Below are experts of layer 6 (counted from 0) of a mixture-of-experts language model. Rows are named router (the router's row for the expert), up (a neuron's input weights, with its number) and show model dimensions 48-95. Each number is 200 + 20 x the weight over its row's rms, rounded and kept within 0 to 999.
After each expert's rows: a language model's description of what the expert responds to. This comes from a sample of Wikipedia text that the model never trained on.

# expert 17
router,193,244,242,210,203,182,209,208,188,190,190,193,182,231,216,215,206,180,196,220,213,208,199,183,153,221,208,193,184,206,185,203,234,185,188,235,171,186,215,175,203,191,240,223,208,198,197,213
up0,174,206,191,193,179,175,178,217,225,155,159,187,191,201,230,230,212,226,193,187,237,185,195,171,183,261,205,217,209,204,209,191,196,205,220,201,196,188,209,184,179,172,186,205,239,174,189,259
up1,236,176,238,196,172,177,231,228,176,224,205,184,208,178,159,236,185,218,178,221,203,192,201,215,178,197,219,209,201,191,203,203,192,218,238,228,193,208,191,165,203,199,163,203,193,164,227,177
up2,194,223,215,184,215,198,201,149,201,243,202,218,185,221,178,189,198,195,204,199,197,198,215,182,186,194,228,192,221,153,201,211,223,226,191,225,172,215,180,215,168,221,191,232,206,208,234,213
up3,219,224,190,174,177,181,236,219,222,195,165,200,194,200,204,214,217,203,231,228,181,170,166,165,201,224,194,236,192,197,196,200,200,211,209,198,169,210,192,200,178,201,202,222,212,172,209,220
up4,237,209,193,227,157,178,186,156,159,205,226,225,150,219,224,231,176,161,221,200,202,191,177,198,167,196,200,209,208,207,193,199,213,204,176,193,212,239,178,213,213,200,211,201,158,234,202,202
up5,211,220,194,181,206,215,186,243,227,190,230,174,217,240,155,237,217,211,182,211,211,165,198,236,180,184,178,183,218,204,214,221,219,213,213,173,218,221,184,223,182,219,184,173,194,162,186,215
up6,175,185,249,211,185,168,230,241,186,185,200,171,193,163,216,241,180,174,182,207,205,181,205,187,195,186,183,213,184,193,185,197,192,171,196,198,219,192,181,205,186,229,197,225,187,185,210,183
up7,220,253,208,209,154,167,199,200,189,182,188,195,214,208,247,212,211,217,204,193,208,187,205,216,166,260,222,190,235,202,225,213,192,181,219,207,196,188,174,202,203,164,202,215,212,189,166,206
up8,225,197,176,184,173,187,174,209,211,200,198,181,198,204,200,217,158,189,191,214,204,212,190,197,159,201,161,195,199,175,215,208,204,200,215,181,223,200,227,241,205,174,212,191,205,168,220,190
up9,201,212,218,208,227,221,152,233,206,225,211,177,206,190,233,208,211,197,220,197,193,195,176,206,161,231,163,195,184,185,194,182,196,211,192,196,229,195,164,199,206,202,222,237,220,201,201,204
up10,238,176,190,158,218,227,182,203,185,211,211,216,231,196,192,200,217,209,221,199,212,164,199,207,195,178,194,197,199,189,222,251,197,239,180,213,182,200,188,212,215,212,179,172,203,169,192,197
up11,211,205,215,163,214,207,179,170,209,226,200,205,223,222,206,206,211,207,189,205,191,214,184,193,199,229,191,197,173,229,191,213,210,188,190,251,204,196,188,182,216,201,223,228,202,177,183,217
up12,221,212,198,222,196,205,168,190,201,171,219,174,207,216,209,206,220,178,176,223,229,204,191,238,212,198,184,201,215,158,198,198,220,198,202,216,244,179,202,169,208,194,200,204,183,202,193,207
up13,186,205,226,171,214,167,220,194,208,201,209,218,185,204,199,210,208,195,231,180,214,218,170,200,205,214,171,225,210,196,192,205,237,198,197,195,176,190,207,217,226,208,219,207,202,167,171,229
up14,211,217,215,180,208,185,185,203,210,219,189,205,170,169,179,210,189,201,189,211,216,209,186,213,179,221,223,197,209,238,200,191,197,184,212,225,192,210,188,174,182,175,194,204,184,182,215,202
up15,191,200,176,162,203,160,190,222,215,184,169,203,204,249,196,208,209,237,217,184,197,190,204,232,159,229,161,203,166,204,124,219,196,175,171,221,168,214,172,215,174,184,208,170,186,206,188,236
up16,187,206,235,190,163,201,199,167,201,172,169,187,196,185,224,223,214,244,176,185,242,187,220,212,225,199,198,176,200,192,164,215,173,211,210,180,237,206,231,172,196,187,219,212,214,223,218,203
up17,230,187,167,173,196,216,178,207,191,169,214,198,223,197,174,206,211,205,223,194,201,208,215,216,190,224,200,203,189,189,195,235,227,182,195,195,179,214,214,203,221,202,174,259,184,202,197,218
up18,204,164,215,211,191,199,173,220,218,189,220,230,212,230,212,199,193,250,195,222,201,204,219,159,197,186,180,173,180,179,200,211,198,199,177,233,234,210,196,219,205,205,183,211,184,219,189,218
up19,181,201,185,228,186,182,214,197,203,213,191,235,213,186,223,234,229,202,166,169,191,176,190,188,192,178,180,226,193,168,202,218,193,177,220,203,188,207,208,244,201,209,219,186,204,243,228,205
up20,173,194,188,212,192,186,175,197,203,248,189,179,214,186,201,247,184,159,177,192,195,199,201,189,210,186,230,199,202,237,185,179,230,200,170,212,206,225,216,219,209,191,197,220,247,189,179,209
up21,157,194,205,181,186,177,188,180,214,168,211,207,215,229,217,208,246,185,203,204,204,210,211,232,212,188,203,180,175,206,195,164,184,181,154,222,210,166,207,184,180,207,150,184,213,240,183,207
What it handles: Main clause verbs. Main verbs and their endings in running prose, often after to, which or also, such as led, play, conducted, carrying.

# expert 10
router,190,224,167,187,172,171,172,189,200,199,212,188,209,195,188,205,199,192,190,195,223,217,180,186,173,201,221,214,179,213,188,155,187,168,187,187,180,191,225,223,197,198,199,193,199,191,200,232
up0,185,215,164,184,228,190,171,173,191,222,186,184,225,214,240,151,200,230,211,221,223,213,203,212,228,189,182,221,210,217,163,218,213,226,192,199,159,206,200,260,174,197,219,202,189,196,226,179
up1,196,222,211,161,190,200,211,168,211,208,195,164,207,188,185,171,157,191,189,195,201,218,164,208,205,234,212,204,192,215,172,198,232,244,235,191,198,197,212,216,188,218,201,211,216,225,213,196
up2,201,186,207,164,237,150,216,215,189,181,181,216,199,213,200,220,218,214,186,216,212,187,194,207,201,233,192,159,177,231,178,192,174,206,222,154,186,222,215,185,201,222,182,199,158,183,202,193
up3,211,193,158,186,209,186,171,204,208,212,191,198,184,253,208,228,216,180,199,222,215,169,207,195,247,227,214,226,196,202,192,221,219,214,203,237,203,179,226,206,192,221,200,220,192,194,187,171
up4,184,156,219,204,223,176,215,206,214,256,201,166,210,206,202,243,179,221,190,224,175,212,198,203,191,202,207,229,189,224,185,222,194,195,202,191,183,189,231,184,192,221,205,172,235,198,215,192
up5,195,214,223,236,198,226,187,198,213,181,208,210,210,201,199,199,196,150,231,203,184,225,194,166,213,186,174,214,185,200,185,192,224,189,202,224,185,192,202,202,204,201,208,201,194,214,235,234
up6,178,185,212,179,210,200,185,176,159,214,166,220,169,214,223,215,194,181,206,195,183,175,239,176,213,204,207,208,230,208,185,209,230,190,239,197,203,231,244,197,178,212,186,223,192,206,209,216
up7,207,185,203,203,155,201,178,209,203,188,185,233,212,214,171,196,160,198,164,207,159,189,187,227,181,187,224,210,185,171,210,180,208,223,209,206,216,184,208,167,201,198,182,204,217,181,234,196
up8,230,208,218,210,199,192,182,175,191,168,201,183,199,234,235,187,168,216,214,166,235,219,210,196,197,232,178,203,241,166,214,223,186,239,220,210,183,225,221,174,154,231,217,205,207,239,213,215
up9,150,163,204,212,187,211,199,230,197,160,211,170,183,240,208,200,192,210,173,162,196,175,222,218,198,202,154,204,167,202,208,204,199,207,228,230,233,232,218,169,207,153,198,197,176,214,192,192
up10,221,186,188,227,197,171,209,218,182,173,209,206,197,219,174,211,212,249,256,175,218,194,233,216,191,163,217,206,199,195,200,226,203,168,209,199,228,224,211,187,203,247,174,216,200,224,210,218
up11,198,208,220,204,169,179,161,177,192,202,243,181,224,192,167,176,164,184,193,238,240,206,166,197,225,206,182,228,187,209,196,202,196,211,175,196,210,164,169,222,186,185,199,198,202,190,225,220
up12,214,215,231,185,190,209,242,182,181,219,208,194,209,208,160,192,185,222,222,189,221,208,209,207,155,179,206,198,212,197,188,196,189,202,221,182,192,203,183,183,193,221,168,201,198,171,175,206
up13,173,236,208,187,218,210,210,211,201,220,191,238,187,212,245,260,210,215,199,201,207,197,195,202,231,236,180,214,170,227,198,154,187,203,184,195,208,208,212,191,206,181,192,222,191,203,207,230
up14,228,177,165,209,202,216,192,216,214,204,184,208,218,190,207,181,156,206,205,206,221,211,213,167,228,215,168,203,183,189,189,207,212,167,207,195,210,186,247,194,246,205,212,201,178,201,196,208
up15,160,202,179,238,198,200,232,215,208,195,206,213,195,179,230,228,210,223,194,173,173,179,200,226,153,179,203,219,190,221,223,174,157,203,196,203,218,202,211,190,187,234,222,181,214,176,183,248
up16,212,215,188,180,182,164,196,222,220,222,184,201,177,187,193,154,187,193,178,193,201,221,194,202,213,186,185,213,202,174,191,242,214,210,168,199,209,175,233,229,197,152,202,205,200,206,206,193
up17,211,170,183,188,222,206,207,207,171,231,179,209,219,191,211,212,233,166,208,190,152,167,214,197,195,186,193,201,165,190,222,223,207,205,217,188,191,217,181,196,191,223,201,197,198,205,222,203
up18,212,197,199,193,218,197,195,198,204,204,219,207,209,199,208,212,176,213,179,210,188,202,190,189,219,196,205,231,192,209,211,217,193,165,175,199,223,213,250,167,190,213,228,193,182,196,216,207
up19,210,207,243,233,187,223,196,178,236,202,205,230,223,193,194,227,209,221,190,183,226,176,198,194,225,188,237,205,163,232,185,180,214,213,197,203,176,257,183,237,234,222,188,194,157,173,211,183
up20,219,187,229,164,211,209,200,191,204,201,212,179,239,219,209,218,166,175,229,239,173,209,173,208,195,149,228,243,180,170,226,178,197,198,205,176,209,179,181,190,180,203,230,184,195,158,231,189
up21,171,187,189,152,202,197,237,184,202,186,212,198,193,189,209,228,179,173,190,217,175,239,199,186,182,226,219,206,174,185,189,205,225,189,211,209,186,225,198,209,179,202,220,171,213,179,215,197
What it handles: Clause boundaries, periods. Sentence-ending periods before The or He, periods inside web addresses and decimals, and contrast conjunctions like although, though, while, where.

# expert 16
router,194,187,180,206,192,185,174,211,194,170,196,186,204,212,244,208,224,225,170,183,182,202,195,177,153,209,214,199,193,191,185,199,245,161,198,227,206,189,198,171,195,198,243,205,204,204,196,187
up0,198,189,237,230,177,202,184,217,182,193,190,207,239,211,197,218,189,191,191,226,225,206,185,223,210,164,222,207,203,198,199,210,200,186,190,187,214,154,178,209,209,220,163,171,158,184,193,203
up1,200,202,207,217,234,232,224,237,207,223,213,199,172,186,189,181,202,175,203,205,199,195,236,197,216,177,203,198,198,192,176,172,229,176,197,216,200,221,206,206,208,236,160,205,180,211,187,180
up2,194,231,183,189,189,217,201,209,205,183,187,195,170,244,180,230,224,246,170,173,241,194,187,237,190,165,207,241,185,199,200,189,191,213,207,185,182,227,206,183,216,189,213,208,183,206,189,146
up3,235,212,193,225,230,220,208,222,179,173,234,191,178,207,165,223,207,230,184,227,200,200,199,173,178,223,225,209,204,201,205,206,171,203,178,227,208,235,192,217,182,213,203,179,221,189,207,180
up4,191,179,227,200,170,200,198,178,177,185,204,202,229,223,202,159,207,212,205,215,176,211,176,205,194,196,210,201,183,196,201,175,187,184,222,175,226,170,240,174,238,203,212,230,181,193,207,162
up5,194,195,181,214,210,185,224,197,159,186,194,222,202,207,179,197,211,196,193,212,198,213,228,178,225,207,217,232,233,203,167,206,223,229,194,196,195,168,221,191,233,196,160,196,238,205,201,224
up6,246,198,199,194,208,211,207,212,171,175,178,170,207,194,212,212,181,204,182,198,200,208,194,193,182,188,178,198,220,183,211,178,243,158,166,183,188,217,229,199,160,180,200,189,216,174,209,167
up7,215,232,175,190,212,172,194,200,174,195,189,188,201,194,227,200,191,175,226,183,199,197,196,183,219,201,203,181,195,202,198,166,203,192,210,208,199,209,176,218,217,219,190,225,218,186,217,196
up8,234,212,209,223,213,201,216,245,205,195,197,185,198,208,200,205,194,239,202,232,191,171,209,217,174,164,183,184,166,207,189,204,232,182,215,213,186,179,199,206,169,221,205,179,174,226,184,202
up9,216,182,213,183,197,217,176,210,243,212,180,216,189,224,226,193,209,216,212,211,222,177,187,179,177,209,193,226,186,171,217,214,155,188,200,196,203,182,223,171,200,218,218,242,179,207,193,200
up10,223,210,209,223,194,223,225,195,228,188,204,229,204,213,223,212,240,149,209,205,193,210,198,188,158,246,190,194,201,205,212,169,221,199,190,189,206,216,197,183,215,214,207,226,201,154,189,202
up11,222,154,243,201,182,198,197,192,189,215,205,199,198,171,190,212,198,183,230,203,198,182,204,185,194,213,211,193,188,168,203,152,189,206,231,163,207,198,193,181,196,214,210,200,200,231,210,222
up12,196,181,179,217,181,178,211,224,166,181,193,196,229,212,230,214,209,185,192,186,214,207,197,194,204,201,225,193,231,226,187,184,207,229,190,200,218,206,220,191,210,202,215,226,181,178,211,213
up13,206,180,208,214,222,232,206,140,182,215,202,183,222,223,169,194,190,254,239,191,208,235,179,194,173,182,186,180,229,215,158,183,204,197,209,194,205,218,209,211,161,174,207,181,180,201,211,212
up14,156,177,215,168,205,183,204,212,194,198,178,242,187,175,204,219,185,176,210,204,168,225,193,214,183,208,213,226,203,206,171,183,195,222,231,188,233,198,185,182,211,178,184,167,163,198,215,207
up15,221,215,196,218,233,224,222,226,191,213,209,194,166,193,202,195,173,192,197,189,180,248,193,192,204,208,172,210,207,194,205,195,214,228,219,170,175,199,236,194,201,207,199,188,160,183,212,193
up16,208,187,225,222,198,188,213,187,196,218,191,206,214,228,198,221,237,185,163,206,168,233,161,190,214,219,187,182,178,240,208,204,228,159,217,229,167,173,186,208,209,230,222,214,185,182,164,194
up17,186,239,249,219,237,220,206,214,205,182,197,195,199,209,214,208,196,202,204,216,160,238,218,174,191,196,188,185,219,200,216,179,207,166,188,179,196,171,225,192,180,219,193,205,184,181,209,208
up18,208,195,204,207,210,216,177,189,230,206,187,218,213,180,200,182,201,182,170,227,237,170,164,214,176,203,222,218,175,196,212,186,233,168,201,182,199,237,190,204,185,219,215,188,212,181,182,185
up19,218,184,196,192,211,168,198,213,210,229,177,202,218,230,194,230,215,183,193,216,244,207,175,208,194,174,162,195,219,191,227,188,201,198,209,240,230,227,178,203,208,203,189,183,225,174,184,204
up20,178,196,177,212,194,195,209,218,167,192,189,203,224,188,208,241,173,233,171,186,216,176,208,165,217,136,166,202,195,202,187,211,225,196,200,206,164,212,191,188,167,185,171,189,181,239,201,189
up21,190,178,211,200,207,212,230,198,216,217,196,199,178,182,177,177,186,192,189,211,165,201,203,200,191,248,216,207,209,200,220,198,241,189,192,177,241,179,201,194,170,173,203,178,213,149,180,197
What it handles: Main verbs after subjects. Finite verbs and auxiliaries right after a sentence's subject, mostly was, is, were, has, be, also took, remains, brings.

# expert 7
router,198,205,183,178,188,175,184,234,197,167,179,204,207,194,211,213,199,214,178,190,183,223,210,187,187,189,228,187,191,217,157,178,220,167,211,257,200,221,223,199,186,168,194,219,211,207,186,191
up0,201,164,195,198,202,202,198,210,164,200,203,188,243,211,213,218,143,185,180,197,203,192,218,185,192,170,230,205,177,208,210,196,198,177,202,218,205,170,183,179,193,185,185,227,212,167,225,198
up1,201,187,211,175,215,199,181,198,200,197,196,200,184,208,222,207,188,225,177,165,202,199,191,225,205,241,170,216,227,218,206,208,197,212,213,210,187,194,189,200,201,182,182,228,171,233,223,201
up2,226,185,193,196,212,199,195,218,189,198,158,192,199,218,216,217,187,185,200,226,203,210,204,208,209,190,176,224,173,249,214,208,200,209,191,200,192,216,197,217,216,227,192,223,175,188,205,169
up3,208,204,182,200,161,183,198,212,147,212,181,203,189,258,198,212,223,211,215,216,229,194,193,225,193,190,186,139,222,228,166,202,193,202,196,183,203,232,187,239,189,212,192,202,201,160,213,193
up4,191,177,209,203,189,210,180,196,170,193,200,204,200,196,207,180,191,240,185,176,196,231,160,193,164,224,206,237,161,190,200,191,233,194,198,233,199,164,203,226,213,186,178,176,167,175,202,182
up5,213,195,201,197,205,177,228,212,196,183,205,220,225,183,197,188,203,202,187,190,180,200,195,199,178,268,177,218,192,225,205,194,171,214,202,200,220,191,184,219,174,194,203,176,206,180,210,218
up6,218,188,181,199,178,202,194,255,235,191,172,208,183,226,170,207,172,167,174,212,192,194,207,209,206,210,209,198,226,189,210,214,207,166,190,185,233,179,228,191,177,210,192,223,234,169,174,207
up7,170,175,219,237,182,214,204,238,223,205,196,192,158,232,192,215,191,207,191,195,179,193,225,172,175,196,218,214,201,182,188,197,188,189,179,195,211,178,185,205,217,184,219,180,243,205,190,196
up8,203,181,189,183,207,171,197,208,208,199,180,192,229,177,207,211,185,223,205,197,169,206,182,195,213,207,144,211,198,205,199,163,197,189,207,235,239,191,199,190,211,218,204,169,188,207,209,201
up9,166,175,211,245,177,222,221,184,205,251,184,204,212,173,212,215,204,190,172,208,220,194,206,198,221,205,221,188,195,182,185,182,232,164,203,220,204,191,181,160,233,198,185,210,229,193,201,192
up10,235,203,200,199,187,196,195,228,208,233,160,183,179,260,187,204,181,181,222,169,210,195,205,201,166,230,161,189,212,173,194,194,174,182,180,192,168,216,186,208,189,213,195,230,218,191,205,238
up11,202,197,234,169,205,179,227,244,187,193,233,205,205,203,222,217,207,225,209,197,169,215,181,194,181,189,200,183,219,208,208,182,182,216,179,209,182,181,218,214,189,222,207,232,167,204,203,205
up12,206,213,186,231,214,241,141,227,226,209,200,189,196,252,186,222,188,228,188,190,205,195,206,240,190,211,200,208,221,185,192,179,205,184,198,192,182,192,190,214,177,185,161,214,185,181,189,150
up13,171,161,213,189,201,188,201,206,212,181,166,210,198,192,215,188,164,166,206,181,192,211,202,206,159,190,198,213,200,195,201,173,179,177,163,220,202,224,214,188,196,247,210,220,224,207,183,204
up14,202,161,198,210,176,210,185,197,185,204,199,224,241,167,231,253,200,190,194,199,198,209,200,165,177,192,191,210,212,174,183,210,194,240,198,193,184,202,179,178,211,194,186,168,187,207,207,196
up15,179,178,208,176,206,184,187,209,209,194,180,193,192,219,203,216,188,220,161,197,195,225,208,202,226,230,204,197,192,195,208,189,202,190,235,182,222,244,212,196,169,186,191,212,224,184,194,214
up16,219,192,200,151,171,217,196,246,222,216,182,221,197,187,173,218,215,234,206,203,203,161,197,219,189,171,210,188,209,213,203,209,226,178,209,197,228,205,209,229,227,233,228,190,181,210,191,188
up17,140,246,183,195,192,217,193,240,199,216,238,158,182,209,226,203,185,197,176,180,185,205,158,200,215,187,203,201,174,200,200,165,204,195,209,201,214,205,220,158,199,170,210,201,208,229,212,196
up18,225,230,234,214,154,227,193,203,201,212,181,238,164,197,171,201,183,215,221,164,224,213,194,195,152,196,189,206,195,201,208,236,196,210,211,208,202,200,227,177,198,216,179,147,209,226,199,220
up19,199,136,206,222,202,167,216,197,204,243,221,213,208,184,203,220,232,193,197,212,230,195,180,188,205,195,180,215,194,241,223,215,193,198,204,186,218,193,196,193,209,226,169,181,178,216,225,194
up20,218,197,211,174,214,234,201,168,203,235,186,211,194,230,195,187,212,189,206,184,170,242,215,213,184,206,244,191,198,219,171,192,232,211,168,191,171,209,198,195,209,221,201,189,205,179,201,220
up21,199,164,198,176,197,182,158,212,176,183,200,204,179,221,167,199,186,226,244,236,177,190,191,218,194,186,204,184,185,201,225,197,176,229,218,179,204,208,204,201,228,186,210,203,177,226,164,185
What it handles: Passive auxiliary verbs. Forms of be and has/had after a subject noun or pronoun, mostly passive voice in film, album and episode articles: was aired, was composed.

# expert 20
router,212,197,234,184,182,195,210,206,152,211,193,232,207,195,236,225,224,183,223,150,238,171,205,162,186,210,218,183,189,188,171,208,220,204,214,215,181,200,221,180,209,203,215,217,178,169,210,208
up0,197,243,175,225,228,189,222,182,156,190,204,164,203,212,233,182,216,212,218,150,204,220,180,193,174,231,207,205,217,219,210,197,196,192,166,180,185,215,189,172,156,188,195,195,222,177,190,234
up1,178,182,225,138,209,203,199,227,186,219,253,180,182,201,214,225,173,211,240,187,211,204,227,209,188,227,221,185,206,162,175,208,199,215,193,201,187,203,216,216,174,187,206,211,184,260,197,223
up2,240,191,201,219,202,191,219,197,193,186,181,203,209,214,207,214,213,190,217,231,228,204,224,200,182,222,200,182,191,175,172,174,185,208,212,180,159,202,230,231,213,221,202,198,189,177,229,197
up3,200,214,196,197,201,189,208,175,168,240,177,204,209,180,180,189,191,196,182,192,205,188,209,181,209,203,222,201,219,232,205,193,217,224,215,204,178,188,224,194,243,237,217,228,252,185,205,201
up4,213,161,193,187,202,202,208,171,181,188,173,247,198,229,180,190,195,228,170,204,203,216,190,198,198,196,236,196,218,169,177,229,193,198,187,188,193,219,212,229,191,192,206,221,232,215,171,179
up5,217,260,201,181,198,160,179,213,154,205,227,209,179,205,223,200,230,177,197,175,237,202,217,187,199,212,216,199,201,223,208,184,221,199,213,204,180,206,194,205,199,184,226,187,176,183,182,183
up6,196,197,192,210,222,214,201,224,194,184,199,195,189,218,218,175,192,187,209,209,207,215,205,199,200,211,173,170,202,181,187,196,239,202,154,213,216,198,214,195,195,219,202,172,198,206,195,214
up7,183,185,215,215,213,219,199,173,207,230,184,235,218,197,217,212,182,236,195,211,221,214,193,181,173,188,213,240,187,196,203,205,224,196,169,226,214,200,196,167,207,182,232,183,199,241,207,196
up8,191,204,191,203,207,197,174,219,200,193,178,206,208,205,223,219,210,200,190,191,212,180,175,187,198,197,194,179,203,188,189,195,208,228,259,209,198,205,180,209,242,196,200,209,210,220,178,209
up9,229,210,216,192,181,195,154,195,188,175,236,206,223,180,199,228,242,165,218,213,212,192,232,204,176,234,229,197,192,157,221,188,189,177,200,185,197,186,211,217,151,199,198,199,201,215,240,196
up10,199,203,195,226,218,216,170,178,200,178,187,231,217,200,227,209,208,191,188,176,227,195,208,198,202,156,212,170,214,177,194,196,199,189,244,194,193,260,187,209,239,188,204,182,175,208,227,211
up11,176,195,201,200,189,201,185,186,186,219,203,222,218,188,188,203,222,196,179,196,242,177,210,179,197,189,197,222,206,224,159,187,200,203,191,170,189,237,195,223,199,246,226,217,201,197,196,189
up12,183,200,218,190,179,201,196,229,193,215,193,170,208,187,222,212,222,213,235,181,229,233,193,194,180,206,185,164,184,187,205,200,239,200,209,234,175,165,184,181,200,206,204,199,258,172,204,197
up13,200,211,225,180,187,157,201,222,217,178,167,175,219,211,195,179,207,202,228,179,153,160,193,189,171,171,198,191,223,241,215,223,198,213,192,199,200,191,204,193,171,173,155,191,188,176,195,238
up14,182,180,192,200,194,248,175,192,174,211,197,210,196,192,181,248,218,194,203,225,192,188,179,183,188,190,196,160,175,207,180,140,198,237,218,190,185,180,215,186,204,173,185,188,186,216,208,212
up15,196,192,233,190,215,196,232,218,191,210,146,211,196,189,205,248,231,204,190,192,195,219,220,195,222,188,195,197,198,209,193,218,195,177,164,204,204,217,209,225,227,170,153,219,243,195,176,226
up16,195,240,168,211,235,188,208,190,212,184,216,203,215,178,229,227,201,208,205,198,211,160,168,204,234,215,207,183,170,203,172,198,234,192,206,211,223,188,216,187,216,197,216,192,201,208,184,192
up17,201,178,222,239,184,227,172,234,205,211,142,200,181,214,218,197,207,233,188,192,196,207,203,205,188,225,198,180,177,184,183,210,180,181,198,223,175,224,201,185,229,192,178,185,204,194,199,217
up18,180,184,210,219,235,225,231,190,215,183,200,200,227,188,193,193,205,239,205,199,204,209,205,174,209,198,205,230,176,206,199,190,196,200,168,218,202,171,207,177,202,204,215,183,216,205,188,190
up19,195,220,214,217,188,184,235,203,238,226,203,211,218,172,199,223,230,282,223,196,185,199,228,192,210,196,169,208,197,169,181,193,220,174,194,209,158,185,228,219,211,190,219,244,147,177,186,165
up20,208,195,253,177,182,174,199,183,208,172,193,190,202,201,211,209,191,273,251,206,215,178,191,180,207,195,152,178,214,218,220,181,243,185,185,222,209,202,215,171,213,193,151,172,192,173,178,214
up21,209,209,235,195,206,154,187,205,187,187,210,190,203,175,183,165,236,228,175,168,209,222,187,183,190,169,189,204,187,194,188,203,234,214,194,185,169,195,203,194,182,235,193,198,195,198,208,237
What it handles: Capital-letter codes. Capital letters and short uppercase codes in tables, such as asteroid designations (2005 GL), country or team abbreviations (GBR, EST), and airport codes.

# expert 30
router,172,223,208,159,187,210,194,221,166,209,195,225,194,210,196,224,202,178,205,158,207,206,206,186,184,220,239,204,194,220,181,203,211,185,181,209,178,216,208,177,206,199,202,231,193,199,172,217
up0,185,208,168,230,170,196,231,192,220,210,212,199,197,207,210,222,184,199,207,201,149,206,195,183,190,214,219,201,206,229,179,157,224,193,193,198,198,228,186,183,203,218,248,200,185,194,187,176
up1,209,190,241,238,205,205,204,246,220,175,177,193,200,207,178,205,226,168,167,202,206,225,157,218,213,249,201,223,250,231,166,206,176,184,230,241,208,217,197,198,183,229,182,203,190,194,198,228
up2,184,235,214,198,198,200,196,210,208,203,161,175,181,234,230,202,238,193,242,212,204,184,217,207,208,223,226,204,192,238,199,199,211,180,188,184,231,205,204,206,189,204,196,189,200,194,227,209
up3,161,221,165,178,221,180,188,167,197,172,241,217,213,199,206,213,190,208,169,171,215,205,201,204,201,223,188,189,190,198,195,189,221,189,244,203,170,197,221,175,152,181,244,200,185,203,197,207
up4,177,198,201,181,221,208,212,203,181,212,153,174,233,206,201,193,194,185,230,202,224,194,207,177,161,223,161,219,186,189,180,224,187,215,221,204,224,188,197,219,228,229,179,192,144,170,185,180
up5,217,203,191,160,228,199,226,216,196,181,189,234,174,204,200,194,190,211,176,206,150,216,229,193,191,172,180,225,205,205,184,179,214,180,175,188,204,233,203,175,200,185,209,222,187,188,207,204
up6,182,198,226,192,184,226,222,194,232,223,171,228,218,205,179,226,203,205,211,230,198,213,223,194,158,217,171,182,196,190,226,197,222,203,174,181,169,193,254,211,212,217,243,182,198,199,172,186
up7,175,180,185,219,181,242,193,209,201,187,242,207,174,176,209,189,171,192,182,212,197,201,194,208,210,260,199,196,193,225,234,198,214,193,167,198,182,207,203,175,245,218,229,198,194,219,206,208
up8,187,158,187,186,212,170,214,216,167,232,173,217,202,196,163,224,193,188,201,204,182,197,182,209,166,185,196,170,155,215,194,168,191,182,164,186,179,190,184,204,219,236,268,230,205,202,187,218
up9,189,225,252,210,182,189,216,179,200,198,178,192,212,152,209,233,193,208,209,219,180,195,188,203,193,215,209,179,193,196,179,270,238,197,201,226,194,176,195,203,187,190,166,179,215,214,199,224
up10,199,211,193,217,184,174,160,186,200,192,219,215,210,242,206,225,182,211,227,183,192,216,195,230,236,192,219,198,195,211,209,214,220,201,179,211,214,180,179,225,205,220,212,195,181,145,211,205
up11,228,235,199,233,196,188,221,211,203,182,197,205,150,210,184,226,191,217,166,191,194,189,214,207,193,212,211,191,191,232,187,183,231,195,199,144,211,245,190,193,204,219,210,182,159,193,180,183
up12,177,219,199,171,213,186,199,229,193,205,180,200,219,211,189,194,205,191,171,198,162,181,198,233,219,223,186,196,214,229,193,193,198,187,172,204,207,205,193,181,185,201,229,245,181,195,202,209
up13,210,179,194,224,176,211,171,192,174,244,189,208,224,164,191,232,215,217,190,194,204,194,195,204,200,221,205,215,179,164,200,183,153,235,192,181,187,212,232,199,209,159,219,205,180,158,211,207
up14,225,192,218,188,179,192,166,185,206,215,183,228,253,207,227,213,182,199,224,224,181,191,188,242,192,203,196,172,172,187,182,187,191,198,208,184,200,189,184,194,191,200,241,206,204,168,190,207
up15,196,184,228,183,193,218,205,166,162,199,185,240,234,218,198,226,192,204,157,201,180,192,205,225,200,223,192,220,185,248,216,184,201,196,195,234,193,173,206,161,179,193,206,178,198,207,192,205
up16,198,209,221,179,228,210,193,198,181,215,186,226,207,192,201,242,188,177,176,186,191,175,184,217,210,221,240,187,198,182,186,187,193,208,146,245,182,198,241,209,240,157,195,201,232,192,197,215
up17,185,192,212,193,187,174,215,190,222,175,213,208,194,200,228,172,172,162,158,201,174,201,181,191,203,186,213,160,197,178,212,200,223,184,177,220,209,205,215,217,196,212,171,206,155,174,165,181
up18,199,246,201,190,233,187,194,220,175,183,215,221,194,192,201,211,223,138,228,189,177,165,211,193,189,221,210,170,166,200,201,204,204,183,211,221,204,210,179,169,187,242,202,181,230,229,198,178
up19,195,198,218,195,197,205,181,220,184,199,183,177,181,217,196,183,195,242,213,193,203,211,207,229,168,194,190,206,200,168,179,183,199,177,177,201,170,229,208,203,185,218,205,178,198,170,213,202
up20,220,221,223,167,179,219,191,184,193,190,181,190,223,196,218,247,211,220,190,176,215,160,187,181,207,197,178,187,209,187,190,189,201,206,177,220,190,196,221,181,204,192,215,207,225,189,173,177
up21,150,208,172,171,170,205,170,224,171,216,177,224,195,231,201,241,194,181,177,174,190,194,210,176,221,216,211,211,189,220,187,225,187,231,226,210,245,197,224,170,241,187,232,201,184,198,207,238
What it handles: Numbers starting table cells. First digit or number at the start of a table cell or field, in sports results, scores and measures, such as 2–0 or 1.7 km.